From a checkpoint of a small mixture-of-experts model trained on Wikipedia: 8 layers, a shared expert of 256 neurons.
Below are experts of layer 4 (counted from 0) of a mixture-of-experts language model. Rows are named router (the router's row for the expert), gate (a neuron's input weights, with its number), up (a neuron's input weights, with its number) and show model dimensions 384-511. Each number is 500 + 40 x the weight over its row's rms, rounded and kept within 0 to 999. Numbers have three digits each.
After each expert's rows: "mostly gets" lists some tokens that are sent to it at least half of the time. This comes from a sample of Wikipedia text that the model never trained on.

# expert 6
router:540504558439543521531526529472449511482532506425507477528525508469480508482516482453487459502441445563469499486543527504503557457445493453544529457420484482513518525529500475548508505526526563555557514535548467429486492484439438500515405564501506463517597493448476455469537476524510536481545436506545515460472510507530549502495462521506540546537582459470483470512552490408440494525445
gate0:487485542473543507465527433518491427535550488517470559536468490521533571506490492494519579499460511520581524513496577496447423483512485497510517459536545489582523490536483448510457594430565503519431426601439510484486564503473578470579569437445453520442508564499483433544484431545495560450497570481485497438516486533559530452495504474481562493532486569481496476459480504500531524555508
up0:549515499552457470491583536481482453565476511466550493523454445445508462516552532493440474534420514574510529554478459527483486521489543463618478526534481458532470504516549438567530469492487497476487422427441476515505543470469557470504570528545467558554459460543440563511538505532506552538545546513464538465509532490541521516533479426478490581460467482491501508471519481487535474523550
mostly gets: " used", " made", " known", " released", " won", " named"

# expert 8
router:461501539508470480424509540514510547509462516568522494451427503442482436497508512452476567479462436508509478487481519560478535439513499501488454508516500438467478548441490516512494534508505534507499550494567481517513526597538519565426453437547452500511622549527534559529480528382506489491532530481351472479524580567548553507562483531523521499485523507527536439494437451503542555444519
gate0:439486547542513540503450612560556516471543480504524517508522513411500528526445504510513491533396568470517445515522549530544507482509550480511466450507529520545544503494523507497502480493545517524508494471426481459555521497477525433517470533540490548498553487553446611525489505459456490514517513597519408476567512549439540537455510507564479465528503423520498457460457558430478515432574
up0:518419474507467541461515505487453490531459462545522440548550519499520518504565446546522490434492444446533557542442482454528505440452486552488492466573545492416496472420475449499481534385540503444496435483480515513563516505464491494500473549468517507530460457477480508582491589493503470470472408463598439515534525546453464476496481482492561561421497581520465428540510531543535481512495
mostly gets: " is", " be", " was", " been", " are", " became"

# expert 11
router:474499452409599512512505503422570429477639489518424488534480506543459438556551525499499465479534538486456464464420509441475448511484538454447505526516489536440493462562444532495498547471487449460481505537474521462553494519511556578531500514433452544501441501527531492518543488512510522507451546577526490474481528468540544483459491417467487480478475517470459465478580467509514507503545
gate0:490487532528553518458470539566519540526483475581441465556484539552478553480471514473548488521487513458534539509511499471447445464517538471409486456498507572556495422489552459507464515437503473475510430531542492543544465526565491508480480549524510531482496483529484494446458548513510500479538448547475519475570534468483540446491555462488507543526434431457487629491521520524487509510511
up0:560490515480544491499499529476471479556485443398556461482500545482455505505505515479522507514436583449531518459509562424540515481424483479473513433585469500506583441431515472464524475511493434471546514487530500547470473555433522546545514463553527501491476528529514457477494532476524494486588506506527458507513537482508462529568530476478484505517463514451562564547473496558539535504427
mostly gets: "|", "=", "|---|---|---|", "See", " =", "\n   "

# expert 2
router:560505598488529540544485462514533510544447456525506482456515530521538479528493489497459554491526484483503538427440473458495445429514517459504497506507550508501532494482499496439483489458461480476492529523509482445491492532473511453497496469539545495438498490518458489584480487484493496494520549451500545481506470488513538483446534558479496473523544514549503550532501511543516469490521
gate0:463447488475504386490488511387492502458500516500525517460517451566483500493484468524531481539545478524466492612556486431485478508534452535462545516606515540508491539496482536585574508531502529557507490493535533505545511449537446546533488493588538497433447497525479491413491537494449521551513471508509491480520486494577497474454416527500504528499548454484554496470573474497540445507546
up0:476538511532469476465523495473543518478420554509490457535468543529509434498491498547472556462561472498513462504428549439532489497526544516456487498476456513478511533494478492564494520513407485503403473585509488464476533481496551542524511573542521478405488588587545548474552484440528514497590538475471465550448506443585543523530474406426530494481501490483512431498512535488539501531500
mostly gets: " b", " during", " September", " June", " November", " July"

# expert 12
router:502474440548423509533459602540567413515492505556449510472528443474478568495515422506504489479509538480477456479538472497482467568529500516504483519576498505495489537462489565529570492476478441555487536435541556475480534471456439475518556539530516501500482457520465477499419442403485485495508505482515516503424533539440539371478526498498500474461417559506576521451503458414453528566473
gate0:495522468503466464450509470498550468470532487467437525537447525451441492526464444540480447561456527544499452516525532485482545552500498414481508442514480433500586464468467499517554490514541550534518487502522533444496507570458535491551418468490488522480538490504538524441493506546518419515574510562472504556449529524529480468481523551482490516475558503483521485531450466391501531526515
up0:529415573497569485579518453460483489467584565505525527504609540509493481473502497451547513531530451467467489579490550503558465491477487466489514510492514496512465513563502500554454497576474482441480496475448434553524515542460549544526497495474529497492503480431452518523510550492539469450488411482453493450540492560552478499486520527483531487500497446473513569530498543498563443452436
mostly gets: "\n", " ==", " ===", " New", " An", "An"

# expert 0
router:518508509435464475469484449473487511467540507482464465513496487519511522573479531557596558498497523536482508544517466456488513555514468526551583493459507467552458473535484481505586597509512472460518513566510471486479495484464567472588566494529512520537568625474506523589457532584505554544506529473537488502540547516459516479516477505523532578529482465454446519490494518385416469494520
gate0:569538514489512489469548547434627507521520473493507471585543461475556545555475489456514520551476517464508511592528558510527520536517507469535505472446513526554464510525527481533597495428515501467536532501505506533481490537549522478487518542483482499448540449519532491559518540551506500547568452510488443538533456469460532448544499513493527439418503489397435500491476513474416476493460
up0:420499494495542458536491520483620463480499495479495398516490507463548502570531489477435480520522495517475508586592541443440518453501486540512582475516495469489469473494531528527571579439513470530522488464490523512506453557553526456472507520413507524438544472497461556530532569522468487494527492447528491456521502529447625465549452478491543456527512495469602559461489552467446407439495
mostly gets: " two", " one", " this", " new", " other", " three"

# expert 10
router:481488445515466534470506435463480589494447454496508530485527514477596447432454503476474533545510529539485499501500469527507524448439438437493513460501492521515488433540500485413465467491510559462549473431419495557514520538527495545373412512497505573548519461492524470462527517492498515515485495514517528534436559484497503523478479506479438509527538500469455515434483465421569478404504
gate0:478510509518477542479479500523474538428451474489437581534516454487507492530498536532496498450501514546539496464495476475457506495492556499527464427558448542506585532506515501413532508523478503474510526541432521556498494497488511452567509537496535564468506464532483490521497463448540543460491552482445576477453505456464531470513483480470433497442457531494472424450514563477495536444519
up0:465450563426526466505526493494438570451476521498471534527480430510524521490482523483463500458465467533492419522444492497492461513518503496525490584488475581482563522501505560472446483474470499546493532521429450573599518476581484465413431520537529436553489567568477471506485464425496474514527524497502501470548499481493512546452456508541458525487416439424431413453515496548561427489441
mostly gets: " p", " w", "ill", "zz", "p", "ell"